From a checkpoint of a small mixture-of-experts model trained on Wikipedia.
Training: a variant of Muon for the experts, 585M tokens.
Below are experts of layer 5 (counted from 0) of a mixture-of-experts language model. Rows are named router (the router's row for the expert), up (a neuron's input weights, with its number), down (a neuron's output weights, with its number) and show model dimensions 0-39. Each number is 200 + 40 x the weight over its row's rms, rounded and kept within 0 to 999.
Before each expert's rows: a language model's description of what the expert responds to; "mostly gets" lists some tokens that are sent to it at least half of the time. This comes from a sample of Wikipedia text that the model never trained on.

# expert 6
Inner Latinate syllables
mostly gets: "stit", "jec", "duc", "enti", "elec", "produc"
router,150,206,210,207,188,248,225,239,133,187,207,244,106,175,224,278,175,185,235,174,205,158,208,216,252,168,204,162,135,199,183,226,145,194,263,203,229,194,152,212
up0,300,205,193,220,205,253,220,220,204,182,219,125,175,182,214,159,200,202,225,220,248,220,219,142,182,163,161,268,158,287,124,169,261,201,202,149,202,164,147,217
down0,88,203,249,270,226,200,111,185,211,246,239,186,197,217,262,131,184,301,207,153,208,162,258,176,163,224,155,245,268,226,233,148,252,268,187,186,259,204,196,130
up1,221,209,202,247,221,196,206,208,233,149,221,125,204,199,168,166,203,217,225,180,161,230,225,147,244,146,173,198,194,266,206,217,222,232,164,187,135,243,165,157
down1,186,212,219,206,183,108,188,254,210,204,218,285,213,174,261,260,247,218,179,161,177,242,194,163,168,195,202,193,221,165,181,202,255,127,214,145,180,171,261,208
up2,137,214,212,219,271,172,232,228,208,236,150,186,197,180,174,234,217,126,277,139,138,233,256,185,165,203,197,261,128,266,220,182,213,258,214,238,225,209,181,163
down2,180,186,196,202,209,249,183,236,207,189,218,276,171,190,223,123,146,208,218,214,105,217,105,187,194,264,216,162,160,74,208,164,206,219,209,154,252,288,229,175
up3,216,200,219,221,195,160,148,200,191,173,167,268,202,185,172,235,236,173,206,271,215,215,193,197,227,232,159,138,230,238,200,173,247,130,171,153,208,189,233,165
down3,170,242,112,200,204,223,124,185,233,135,186,251,221,214,240,128,168,208,194,209,197,148,212,218,139,198,272,202,213,176,210,187,189,212,245,266,208,109,207,192
up4,156,164,264,217,228,155,234,216,233,195,268,137,221,220,158,201,204,285,207,186,233,240,105,190,186,252,168,144,205,272,242,220,213,164,113,218,213,209,200,103
down4,193,165,149,265,205,259,183,191,191,182,227,265,230,184,257,194,216,148,171,153,147,217,174,241,238,248,284,298,277,242,196,173,231,187,287,172,170,199,247,270
up5,207,180,303,222,156,254,241,225,148,266,229,117,223,267,258,210,236,203,199,173,180,173,184,240,182,202,271,231,199,177,257,248,276,176,191,223,239,219,216,190
down5,163,162,133,149,185,175,160,179,182,193,157,153,157,239,189,162,179,195,264,215,110,158,181,194,199,284,175,137,175,150,149,145,271,212,160,208,209,225,224,306
up6,206,271,191,180,256,171,201,149,160,211,248,230,239,164,195,203,178,149,119,196,214,203,218,185,245,188,185,219,279,222,162,224,233,174,141,167,254,237,167,136
down6,128,191,186,212,168,174,240,176,149,194,172,148,153,200,181,218,209,194,263,158,223,166,196,193,181,153,230,169,159,167,159,221,235,212,228,139,203,181,193,190
up7,227,201,182,190,228,164,216,229,233,207,243,193,202,172,140,220,179,208,208,156,239,199,173,218,160,173,192,194,225,248,149,176,172,238,173,208,218,223,252,189
down7,211,192,178,209,272,141,216,179,233,165,132,214,228,163,205,171,207,213,132,207,269,176,223,197,173,240,185,200,223,180,135,221,188,172,148,143,244,198,201,222
up8,241,181,270,203,157,209,237,194,214,251,191,122,199,233,170,142,226,233,171,230,180,176,146,192,132,231,187,218,193,118,148,190,221,190,170,180,210,203,213,233
down8,143,154,173,166,249,98,146,182,244,122,219,245,183,211,230,184,172,283,173,201,185,174,199,217,232,179,115,204,173,196,248,221,178,239,216,169,145,248,236,234
up9,195,217,275,165,207,288,196,214,216,185,122,211,235,230,195,274,194,219,161,251,214,197,199,217,192,218,208,157,191,218,209,161,150,91,169,214,217,214,166,199
down9,186,166,155,240,270,132,263,202,177,237,231,184,172,251,202,217,226,233,154,204,216,294,194,206,231,126,244,266,270,206,237,263,196,214,197,227,179,204,290,159
up10,206,209,168,253,240,323,239,141,216,176,207,97,178,255,175,175,195,216,202,163,202,163,225,232,163,229,218,259,180,183,215,103,194,217,280,204,168,190,172,231
down10,220,186,255,141,208,187,231,183,192,225,242,272,194,157,210,250,170,159,167,270,158,161,164,155,173,141,193,182,157,209,147,247,177,208,215,204,155,248,193,147
up11,152,172,230,294,241,163,100,196,255,201,203,218,199,222,164,174,220,253,192,201,228,204,252,191,213,172,209,215,236,210,203,174,193,163,202,260,222,135,149,233
down11,144,191,219,235,174,219,195,256,135,216,241,201,255,212,262,106,202,199,235,197,132,200,192,188,233,158,228,226,207,173,170,202,254,299,221,99,181,253,231,197
up12,218,299,161,258,221,219,177,160,219,187,211,265,217,267,202,172,186,211,158,253,216,166,155,200,154,101,224,188,254,228,193,213,276,150,263,167,227,169,207,259
down12,190,278,208,72,201,270,181,204,178,266,225,291,230,184,289,261,156,209,249,229,225,188,215,162,210,112,197,186,158,204,210,223,216,187,168,167,176,164,213,186
up13,131,259,202,166,190,247,186,222,159,216,239,218,167,209,268,210,199,104,229,232,195,153,280,208,158,209,224,260,221,232,168,137,104,185,212,237,187,229,139,144
down13,107,198,218,263,199,244,145,170,262,163,177,234,128,192,135,234,226,154,269,169,210,251,149,157,185,121,192,189,228,223,182,295,144,198,262,164,178,190,228,192
up14,234,163,220,230,156,225,214,180,225,120,184,238,163,200,157,226,232,240,181,221,225,243,151,170,216,155,194,209,212,156,161,178,158,260,239,167,140,187,178,134
down14,130,231,193,162,233,197,155,154,275,187,142,198,226,239,237,198,187,190,247,191,177,194,163,231,191,202,194,167,177,187,206,187,272,240,137,216,246,184,211,153
up15,124,178,178,231,140,176,233,241,256,165,201,267,123,232,157,191,208,141,199,171,230,263,227,191,184,178,205,244,205,197,237,240,142,196,202,169,262,197,173,151
down15,211,192,242,162,222,232,230,217,220,234,136,181,194,269,151,246,232,246,201,224,272,197,243,169,196,144,243,265,155,183,185,230,215,230,227,201,161,201,256,186
up16,131,236,220,229,116,159,213,231,125,173,153,199,214,189,240,257,257,207,172,213,258,198,232,178,117,183,193,205,229,252,166,195,208,175,240,162,274,176,211,233
down16,237,144,188,225,193,158,196,169,130,194,190,180,208,197,233,213,143,130,221,205,106,224,227,221,210,246,306,131,231,151,230,207,268,186,174,209,165,219,246,193
up17,174,184,195,160,302,163,186,139,176,167,201,233,247,184,158,147,229,208,178,174,210,222,160,210,143,188,242,116,287,198,170,145,133,165,197,216,251,210,225,145
down17,219,169,233,193,227,180,139,182,135,208,191,187,214,155,239,209,194,155,198,191,187,250,230,248,187,213,244,212,77,147,117,138,170,232,200,263,226,272,196,206
up18,251,191,192,181,147,181,151,180,169,201,130,274,202,132,193,204,226,228,214,192,151,209,248,196,189,246,230,203,218,324,199,208,177,258,235,187,270,165,212,124
down18,223,209,151,219,154,261,261,261,164,160,232,275,221,242,153,169,231,208,156,192,222,232,219,203,180,169,186,180,205,224,203,198,132,209,121,193,157,259,202,230
up19,189,211,167,224,114,229,259,226,205,200,225,297,210,201,179,170,163,221,147,260,231,225,287,172,187,173,132,259,119,218,152,280,205,100,155,185,219,246,245,141
down19,186,204,180,213,251,135,195,219,232,181,194,180,190,209,124,251,233,108,250,128,202,206,245,145,162,187,200,175,187,143,172,180,210,235,205,226,176,216,99,139
up20,193,213,208,227,241,130,162,213,238,153,257,184,209,208,172,200,215,187,176,246,238,178,223,236,199,232,176,171,205,159,207,176,284,196,226,140,173,154,158,198
down20,138,199,273,240,207,256,166,242,189,174,124,144,156,189,167,281,159,217,165,275,237,214,225,163,243,188,195,207,203,245,207,185,147,179,107,209,165,234,89,164
up21,262,210,174,186,154,191,172,156,224,248,209,201,188,197,170,171,241,198,233,149,182,160,172,286,301,180,206,167,241,277,250,209,216,166,180,207,276,182,172,196
down21,148,197,165,122,179,227,265,271,196,173,228,217,231,217,214,213,167,173,172,247,202,194,192,197,221,221,179,142,131,215,235,191,192,195,168,196,204,225,232,253
up22,195,175,143,171,123,121,143,221,161,211,216,192,145,179,205,224,210,287,270,194,175,164,279,193,167,221,198,274,224,205,169,266,177,181,227,218,199,220,235,254
down22,196,202,219,132,203,200,209,213,188,169,272,185,219,261,151,227,274,178,276,200,236,251,221,193,197,212,137,191,185,243,173,231,189,219,302,215,126,209,154,282
up23,197,187,237,186,87,122,272,235,150,244,170,171,170,257,166,206,242,203,249,215,182,192,192,190,222,196,199,185,160,153,248,237,214,213,208,155,271,200,203,239
down23,166,192,248,117,200,170,246,129,206,204,206,221,185,172,235,198,154,154,208,207,245,199,209,77,233,220,198,266,174,162,196,136,142,218,201,149,201,165,179,225
up24,176,236,216,170,276,232,178,202,204,253,139,173,200,238,223,185,148,189,238,185,222,241,243,194,194,226,246,138,195,176,232,218,163,148,221,217,211,182,154,250
down24,193,195,195,228,211,189,197,135,220,210,106,273,258,177,266,212,204,231,220,172,200,256,179,264,143,171,210,221,182,182,223,281,199,159,217,170,174,158,225,257
up25,64,211,239,235,145,175,229,201,171,229,235,226,194,254,153,275,234,174,222,243,70,202,223,185,187,191,160,194,209,136,216,200,246,198,192,280,229,150,196,203
down25,230,161,188,165,240,149,212,265,220,186,186,221,175,219,179,183,177,223,175,221,132,173,227,158,242,165,168,190,211,122,279,153,229,199,204,229,237,231,184,209
up26,203,248,187,220,184,178,209,207,205,166,158,236,217,238,128,179,279,156,192,211,185,232,131,136,195,238,204,256,220,235,210,177,197,231,201,222,217,193,130,152
down26,178,185,206,114,229,117,198,139,234,206,244,196,203,181,184,273,171,188,253,223,228,192,217,193,119,143,254,147,232,197,212,226,167,210,266,160,207,152,230,191

# expert 29
Word-final plural endings, brackets
mostly gets: ") ", "ations ", "they ", "ers ", ")", "), "
router,228,187,228,219,237,190,173,243,183,200,229,261,223,201,248,118,186,222,256,239,211,129,142,216,124,222,184,223,272,212,222,227,142,131,220,184,259,186,167,155
up0,195,203,197,236,218,165,212,315,160,203,155,277,157,180,181,217,189,155,182,301,222,168,196,252,152,177,201,239,132,175,293,219,203,216,229,207,178,200,199,190
down0,288,136,197,191,161,177,146,152,274,137,141,133,179,199,151,191,202,211,198,256,166,303,195,135,235,228,231,209,206,168,170,192,186,181,192,283,202,162,267,206
up1,172,203,235,251,228,223,220,242,177,219,154,185,199,210,219,244,144,112,215,136,251,213,181,187,241,253,183,238,142,166,190,226,129,190,281,235,238,226,215,167
down1,207,212,264,159,239,211,184,95,166,177,136,194,151,224,235,247,241,215,133,267,280,196,195,137,236,193,217,54,196,130,158,181,251,184,176,195,172,227,217,188
up2,220,267,228,170,190,103,161,153,217,186,145,222,174,160,215,216,197,158,215,243,153,200,185,140,288,242,229,131,234,160,244,228,144,222,221,194,182,226,140,216
down2,182,150,171,203,246,199,199,264,238,216,191,184,192,255,164,114,164,248,258,207,230,250,170,195,197,191,156,230,109,197,138,213,192,73,210,178,148,191,225,138
up3,162,185,215,212,216,211,183,245,200,190,189,184,180,192,190,288,240,218,209,185,204,289,308,205,195,286,131,174,219,275,149,184,128,219,241,202,187,250,162,187
down3,222,116,199,194,187,218,149,151,191,190,242,167,224,148,226,140,212,129,163,150,155,208,184,143,224,190,223,220,166,158,227,245,258,186,174,200,246,158,266,200
up4,156,189,166,198,228,277,227,111,268,205,234,232,156,241,182,201,199,284,199,179,197,158,232,244,214,152,144,159,163,170,218,110,198,250,187,177,164,205,217,168
down4,225,170,187,212,214,148,243,238,139,183,152,215,262,212,251,176,267,180,173,188,175,187,168,221,227,264,175,229,182,194,173,303,202,202,240,187,225,146,123,195
up5,276,155,178,168,190,248,138,225,156,176,248,215,201,168,256,213,236,127,212,261,143,263,228,292,238,177,217,194,204,206,237,160,197,204,202,213,199,194,243,222
down5,228,159,199,205,148,169,132,181,192,232,229,194,240,171,204,238,166,275,208,155,144,141,197,151,196,147,236,168,177,163,211,175,206,174,259,118,201,209,264,207
up6,165,188,136,231,150,169,180,260,206,156,237,207,153,165,164,200,216,246,232,169,165,163,206,250,204,208,231,183,157,287,147,209,246,194,260,252,185,140,155,241
down6,221,191,275,174,278,201,207,198,252,241,195,247,179,157,194,171,205,173,210,214,193,153,264,156,198,176,221,177,275,102,225,249,154,124,193,242,180,176,224,167
up7,204,171,302,193,204,134,185,290,179,164,208,214,153,195,209,248,155,123,228,194,230,178,227,193,165,210,207,228,90,226,253,182,200,120,116,189,268,239,114,175
down7,193,174,136,161,196,147,185,193,194,192,219,159,221,249,169,314,195,141,149,165,183,284,236,193,276,189,257,178,200,290,200,244,256,209,251,236,246,226,201,179
up8,209,235,235,206,203,164,197,180,191,163,193,190,181,180,237,254,141,199,166,199,268,201,210,173,247,207,273,203,249,155,195,181,241,160,204,194,235,224,241,267
down8,139,219,223,225,222,235,139,240,211,220,143,177,187,191,211,257,258,240,194,183,219,291,274,167,195,192,204,233,176,163,160,189,233,214,211,198,264,175,168,165
up9,241,177,286,173,206,156,210,178,201,204,231,154,193,181,182,193,241,203,131,231,139,214,224,251,203,177,176,193,172,154,129,170,214,235,202,160,192,175,237,193
down9,255,172,193,196,200,224,246,162,174,244,239,199,113,172,203,205,117,137,222,221,184,202,180,185,247,212,229,169,250,177,277,259,207,75,212,228,193,143,118,220
up10,270,202,156,192,186,259,206,231,226,171,168,167,181,180,214,204,202,246,244,301,191,174,187,176,183,192,201,183,264,157,225,134,215,215,169,244,219,192,218,234
down10,147,226,238,151,208,169,182,191,171,220,176,184,212,66,272,171,154,244,158,154,185,227,264,222,240,214,240,172,259,218,165,217,150,197,192,173,273,129,245,227
up11,249,82,226,209,200,164,177,238,143,223,151,246,146,186,162,166,210,210,195,222,157,228,153,191,147,183,227,221,136,244,148,242,245,179,188,193,194,267,98,182
down11,176,185,279,124,177,165,236,138,242,262,172,206,168,158,193,196,221,201,202,191,281,214,282,212,224,230,192,257,225,207,206,182,220,199,176,286,196,217,230,206
up12,217,214,264,199,261,163,230,173,233,210,165,159,215,236,194,195,229,168,191,164,194,243,192,162,225,284,288,174,231,214,213,178,227,206,172,115,266,292,133,278
down12,152,224,155,203,189,258,228,251,166,244,132,231,172,219,225,130,223,192,250,220,221,169,149,202,217,331,134,214,254,183,221,211,331,224,220,259,168,201,207,135
up13,199,226,222,228,182,209,175,165,229,158,219,187,160,246,143,171,222,208,121,263,273,257,151,180,176,279,223,180,234,219,208,194,224,211,185,204,191,217,213,180
down13,230,188,138,240,189,279,139,207,169,163,237,177,259,258,190,205,185,178,228,162,253,144,159,189,191,197,163,222,249,256,194,216,227,139,191,227,246,267,178,153
up14,204,142,168,198,250,217,256,141,167,185,199,202,139,194,217,235,161,200,149,190,210,219,133,210,211,213,198,267,227,280,186,195,140,269,203,317,186,184,190,207
down14,193,144,149,232,130,205,170,218,213,201,172,192,256,207,150,175,284,173,213,186,231,181,189,270,317,192,173,198,182,158,202,150,234,158,187,111,144,192,226,259
up15,207,206,178,235,184,234,301,224,112,166,205,230,289,132,207,192,263,224,182,195,251,129,211,193,255,207,172,250,200,202,210,162,280,272,164,157,225,173,253,176
down15,271,199,267,101,154,176,212,163,253,196,251,226,191,221,188,218,257,195,268,218,200,198,263,214,192,169,194,205,185,188,221,270,163,142,226,195,196,171,203,234
up16,164,210,204,183,175,266,210,190,172,197,189,170,217,168,246,201,192,213,174,262,276,186,191,184,219,181,204,184,108,212,179,171,186,213,177,187,163,204,152,254
down16,173,215,168,225,162,153,225,113,239,154,225,194,219,206,219,258,214,213,178,170,213,136,222,152,271,181,198,173,177,169,162,179,180,256,188,135,201,213,163,231
up17,215,210,168,198,276,208,230,271,142,138,184,166,117,217,211,196,192,203,156,233,221,184,188,165,156,181,140,254,151,154,176,205,209,192,203,190,143,134,196,192
down17,206,197,267,208,234,259,175,146,202,211,248,129,177,256,178,214,132,137,260,221,182,164,165,207,153,212,267,261,233,193,184,186,137,204,149,262,181,185,258,151
up18,258,202,269,241,147,213,176,240,203,179,187,228,234,202,212,125,316,192,160,172,198,269,195,349,192,181,170,233,166,166,198,189,227,212,197,209,229,197,189,194
down18,158,256,205,248,230,234,201,207,162,201,207,188,198,234,207,291,222,236,189,195,214,220,185,163,250,203,256,86,181,204,188,185,176,301,111,176,212,191,183,250
up19,149,177,114,180,285,138,258,203,192,238,117,165,180,211,210,208,282,194,197,122,213,214,228,207,232,190,251,191,177,258,241,189,203,203,222,196,176,226,185,162
down19,198,227,246,178,131,233,123,231,179,167,163,279,173,145,158,158,197,151,228,242,207,181,187,197,215,218,198,211,161,186,197,181,115,221,131,163,180,206,294,192
up20,213,215,212,149,219,160,207,260,202,234,151,204,115,207,163,227,147,170,161,165,261,238,267,190,218,235,191,170,157,185,179,200,114,223,173,155,169,247,150,135
down20,148,149,201,164,175,177,179,217,258,181,254,187,228,185,163,103,147,173,205,251,252,238,140,215,238,165,167,187,203,173,241,202,227,184,162,236,154,141,203,182
up21,242,140,211,200,237,182,222,220,155,165,153,254,185,178,206,162,230,232,299,185,167,84,355,185,213,195,191,232,140,212,197,196,204,169,171,204,216,155,175,226
down21,182,227,278,190,162,188,235,226,269,177,257,208,180,220,204,196,186,144,139,149,181,183,193,260,240,201,217,194,208,174,255,161,139,162,209,188,166,205,254,224
up22,197,255,203,248,198,154,218,99,231,282,228,230,204,239,112,216,225,207,237,193,257,265,206,240,208,265,229,142,171,152,213,182,160,252,149,239,130,200,274,198
down22,141,145,247,187,153,234,155,227,196,196,214,254,172,279,255,272,170,91,233,245,150,189,205,149,177,190,166,201,248,190,191,271,259,179,202,218,171,205,240,250
up23,208,256,206,215,252,168,172,228,122,217,168,223,203,196,94,204,248,252,289,215,238,229,147,195,230,182,186,204,231,249,161,193,241,281,214,167,188,177,148,186
down23,232,166,205,131,214,191,192,187,229,165,246,198,223,219,134,191,141,198,172,222,215,156,286,194,223,290,173,193,137,174,168,161,222,200,231,262,133,233,219,179
up24,202,114,202,257,149,233,216,233,134,196,317,193,176,166,209,158,229,204,199,151,218,166,175,248,175,239,258,191,187,233,202,169,156,199,228,227,256,201,236,258
down24,144,170,157,157,265,171,246,161,224,125,194,185,229,167,209,194,195,201,185,239,230,194,186,165,255,210,200,217,162,209,152,131,271,191,179,126,216,238,154,198
up25,200,243,189,262,211,154,204,251,189,132,202,217,204,250,169,183,136,150,183,147,260,142,225,241,206,213,190,170,216,204,176,218,226,178,172,165,226,173,263,173
down25,163,209,223,216,203,252,217,203,244,202,148,172,168,197,160,212,176,74,185,218,233,234,170,169,228,150,273,188,237,196,237,241,131,226,162,199,128,210,186,221
up26,205,142,142,160,185,184,234,250,181,195,255,187,210,227,204,152,197,126,212,247,267,307,174,135,223,151,118,198,191,172,255,145,187,227,142,195,203,162,199,236
down26,184,278,211,226,171,164,142,219,203,263,190,233,167,127,204,204,225,204,136,206,206,105,207,257,196,202,258,199,173,238,233,90,204,202,226,173,214,225,197,209

# expert 13
Mid-word pieces, civic words
mostly gets: "ot", "stric", "New ", "stral", "coun", "elec"
router,233,166,165,176,223,213,196,238,245,226,254,180,177,210,203,248,196,179,233,176,238,252,128,220,167,124,259,126,138,215,273,173,181,166,239,223,158,181,151,255
up0,251,149,235,163,181,244,227,188,195,271,244,175,155,177,199,241,186,178,201,246,173,108,201,238,78,190,128,227,229,175,196,122,196,227,216,191,220,224,214,212
down0,204,236,206,197,163,89,195,210,202,117,200,222,244,223,148,230,159,256,134,204,162,203,198,225,226,163,138,185,171,173,202,197,154,163,249,208,233,208,179,131
up1,164,192,199,181,260,156,267,195,142,236,178,243,188,189,271,200,211,261,253,154,142,182,249,187,223,169,238,101,200,232,223,214,213,210,255,221,243,203,207,242
down1,185,182,226,278,189,210,218,183,160,227,167,188,172,115,234,184,184,226,211,186,230,133,221,190,193,252,190,157,160,142,156,166,175,208,229,227,181,156,244,223
up2,189,180,99,163,184,233,197,194,187,161,194,264,197,247,243,243,205,209,219,201,154,227,168,244,200,208,174,238,177,239,205,230,231,292,273,203,228,200,75,128
down2,218,282,118,164,186,234,187,154,245,165,210,249,185,188,208,224,295,239,193,183,215,208,186,196,179,217,148,208,281,174,223,251,199,156,152,208,207,162,216,245
up3,195,202,247,201,272,160,230,152,221,237,255,267,166,184,189,208,205,193,211,226,198,148,179,179,224,143,116,164,213,193,207,249,247,236,225,251,144,175,228,194
down3,173,212,159,249,174,247,176,150,166,211,213,226,156,143,209,213,293,184,201,148,194,294,209,236,168,220,177,150,173,241,215,176,203,183,251,176,227,162,189,194
up4,204,215,238,222,256,222,103,267,228,158,181,173,243,191,168,192,161,175,192,171,163,199,254,178,217,208,201,191,189,221,229,243,231,194,277,211,263,168,238,183
down4,215,241,200,189,161,228,229,158,207,147,197,205,130,222,142,228,196,259,131,246,189,269,167,180,270,141,210,158,222,167,169,179,227,203,218,196,207,203,175,180
up5,188,199,175,216,231,206,276,188,114,213,213,203,239,243,246,185,95,204,216,174,219,166,245,181,163,169,261,184,210,202,214,226,275,242,214,201,226,189,186,188
down5,223,172,269,160,239,205,186,151,141,183,250,251,251,154,186,268,199,200,258,225,169,172,162,218,243,213,241,152,191,121,209,272,206,155,203,172,183,156,242,135
up6,181,250,189,220,211,134,183,221,222,116,177,125,132,176,146,173,143,193,139,252,140,155,198,91,244,204,255,251,171,181,238,252,212,187,199,218,192,246,224,155
down6,154,145,231,133,187,174,194,170,110,242,137,212,202,162,292,174,202,194,278,202,160,203,230,204,178,159,214,323,240,275,154,214,145,146,221,211,202,207,173,187
up7,204,225,219,218,240,232,219,182,178,148,111,252,186,170,213,259,201,255,142,220,197,204,276,189,203,155,225,175,217,95,221,206,160,210,264,199,204,146,195,197
down7,185,222,248,186,188,181,136,155,254,177,253,208,242,256,193,186,173,207,210,223,82,77,168,234,149,261,314,161,116,217,185,170,184,176,167,164,220,211,234,166
up8,131,157,197,185,209,135,231,193,201,187,211,170,178,204,229,220,199,264,160,266,259,148,243,228,166,192,197,235,247,247,183,211,142,133,267,173,179,172,165,192
down8,252,131,217,177,156,245,255,158,172,239,206,227,197,239,247,210,197,249,211,168,161,172,157,194,248,158,259,204,203,188,202,223,160,201,219,188,258,192,125,223
up9,174,187,223,228,208,215,188,121,212,202,151,239,285,173,118,225,194,151,215,184,92,265,215,176,164,172,235,141,251,205,221,187,191,190,187,168,190,187,229,201
down9,198,182,216,233,192,203,190,198,238,185,223,230,336,265,156,187,282,248,145,254,267,157,241,157,241,174,154,266,127,78,117,156,206,221,175,230,186,133,196,185
up10,199,163,197,88,181,168,222,169,239,183,118,198,212,153,204,298,219,183,171,180,233,169,225,194,214,198,170,222,101,201,138,167,204,221,221,192,227,206,258,181
down10,197,136,185,248,208,242,145,268,199,172,255,211,210,191,147,210,223,169,251,199,167,224,244,237,295,185,234,170,209,237,239,210,136,251,164,221,208,198,213,203
up11,181,205,212,186,192,111,195,199,184,271,200,238,186,146,216,243,223,240,184,174,155,125,155,239,195,245,208,222,304,195,173,167,171,274,170,161,188,205,220,186
down11,233,107,143,180,139,163,236,216,163,213,168,194,182,225,206,178,216,116,104,183,218,252,223,204,270,228,188,136,205,210,184,268,157,245,244,211,158,187,265,219
up12,198,200,183,287,175,110,197,200,233,174,172,187,223,223,180,238,227,208,165,182,189,246,210,237,209,192,226,156,247,288,120,237,181,242,219,257,190,132,152,215
down12,161,175,196,230,241,161,146,180,187,135,210,232,236,156,293,191,266,208,212,198,235,238,226,228,183,149,163,260,168,204,139,218,187,318,197,150,180,210,200,293
up13,196,123,207,177,176,197,215,195,139,156,151,188,201,160,186,157,176,259,173,196,145,210,193,104,215,211,203,223,152,183,231,95,210,216,180,252,159,213,244,156
down13,200,223,228,177,195,179,125,214,177,165,175,182,218,185,132,292,175,163,200,187,224,191,188,257,181,227,220,189,216,244,151,154,186,242,200,153,216,224,227,220
up14,239,188,169,205,175,222,239,229,205,159,157,213,113,125,207,221,195,133,234,216,263,142,215,203,223,187,190,284,201,216,179,232,279,147,250,178,198,166,271,144
down14,242,235,186,169,171,206,158,206,241,190,243,165,266,236,205,222,194,162,201,237,231,170,193,107,209,181,182,235,232,237,182,220,199,265,111,144,248,170,194,189
up15,170,256,153,168,199,201,233,175,189,192,247,191,203,155,125,184,158,229,155,197,245,208,176,154,127,184,254,127,259,202,197,288,226,208,175,218,139,199,244,150
down15,215,219,263,210,145,198,145,170,235,230,167,204,131,268,209,158,181,216,177,157,181,209,231,241,226,113,179,186,191,238,154,174,194,106,181,214,173,170,180,191
up16,82,226,225,245,191,221,234,207,239,156,310,226,227,220,200,215,162,193,176,196,156,131,230,199,207,162,190,222,226,246,183,182,179,228,179,238,184,151,169,200
down16,173,236,129,147,173,137,282,207,175,294,174,183,223,197,272,217,167,199,235,225,142,170,204,166,169,158,250,202,198,199,222,236,168,248,179,287,227,166,227,188
up17,143,241,130,258,221,111,179,177,182,145,233,130,233,281,186,179,150,169,142,126,266,127,176,183,251,265,176,206,170,141,191,244,145,205,180,165,243,240,199,172
down17,296,177,250,215,240,257,176,217,205,208,240,192,189,290,214,161,196,229,209,204,164,178,204,203,287,170,167,218,182,233,251,213,160,171,168,181,155,162,202,244
up18,246,239,200,208,213,233,183,203,286,191,211,141,231,123,247,171,192,242,160,200,196,159,105,278,199,191,183,146,203,210,187,247,259,184,236,112,219,239,238,163
down18,251,165,197,236,200,214,190,152,290,217,259,154,211,213,157,231,247,217,203,232,196,251,164,210,187,204,256,229,196,213,168,281,158,184,184,283,146,201,192,111
up19,161,284,209,222,171,159,192,172,227,161,246,197,158,207,193,244,185,169,161,141,138,136,218,176,188,249,158,204,233,222,269,136,172,184,160,185,169,206,173,259
down19,223,192,277,184,183,230,186,211,217,183,262,180,204,179,245,166,136,220,257,225,224,218,261,206,126,149,161,277,193,222,257,235,146,183,206,263,173,121,193,200
up20,216,168,211,241,197,147,158,198,224,144,173,145,198,207,155,151,192,181,177,253,215,178,206,214,168,188,228,193,231,220,153,190,146,267,153,246,210,210,128,226
down20,249,152,187,181,186,257,272,220,168,222,217,225,267,262,185,273,187,225,231,228,248,157,198,187,189,178,207,127,181,181,215,207,210,255,221,138,138,136,188,205
up21,169,230,203,214,239,102,110,173,166,233,202,162,200,144,301,235,214,180,142,132,143,229,204,242,132,205,259,210,195,187,231,248,203,213,199,200,205,181,250,215
down21,233,199,168,180,238,237,268,176,213,193,150,172,171,246,158,229,141,186,193,286,287,210,154,176,166,192,174,155,218,188,254,144,180,244,201,196,193,177,183,218
up22,238,186,249,204,204,198,224,272,210,207,244,228,180,185,238,147,203,145,98,241,258,202,213,223,198,229,204,195,263,199,278,163,201,211,250,192,160,238,227,184
down22,152,192,150,154,191,257,129,249,199,159,158,175,195,167,172,238,242,176,277,173,183,211,178,204,227,265,300,206,151,190,216,193,227,184,169,125,178,185,228,238
up23,184,170,179,218,166,205,136,215,248,174,220,112,195,199,156,204,209,105,195,223,336,226,274,185,182,178,177,236,207,213,186,234,228,214,205,180,241,224,202,251
down23,279,187,240,171,185,190,170,183,183,222,170,224,312,165,178,235,211,179,172,144,193,292,190,266,219,247,258,163,264,193,202,212,214,284,164,232,218,203,223,220
up24,169,230,191,166,178,186,217,251,225,192,132,281,246,185,207,261,194,251,165,174,185,276,214,209,148,103,289,208,205,237,180,235,219,241,172,202,213,212,186,162
down24,255,221,143,245,272,239,149,155,216,185,232,239,187,183,266,201,187,144,221,145,154,187,203,222,152,202,199,199,195,180,280,218,240,175,206,203,194,168,126,158
up25,166,216,170,196,181,217,180,205,198,208,181,183,162,177,167,184,162,283,244,175,240,224,178,276,237,198,186,92,196,204,269,88,156,234,122,224,88,131,150,209
down25,166,206,195,212,167,199,229,176,232,210,124,271,198,205,246,263,282,171,133,153,205,234,204,136,172,288,177,158,176,243,152,245,197,183,257,187,213,245,191,232
up26,267,198,194,144,181,248,176,192,212,216,219,200,159,209,216,170,156,240,242,256,193,239,179,224,193,200,203,167,185,126,172,266,176,221,141,227,235,231,194,189
down26,199,181,282,283,188,236,179,192,234,154,140,228,201,125,247,185,199,221,231,223,197,215,221,274,131,248,263,264,207,219,233,238,254,203,198,167,134,194,199,243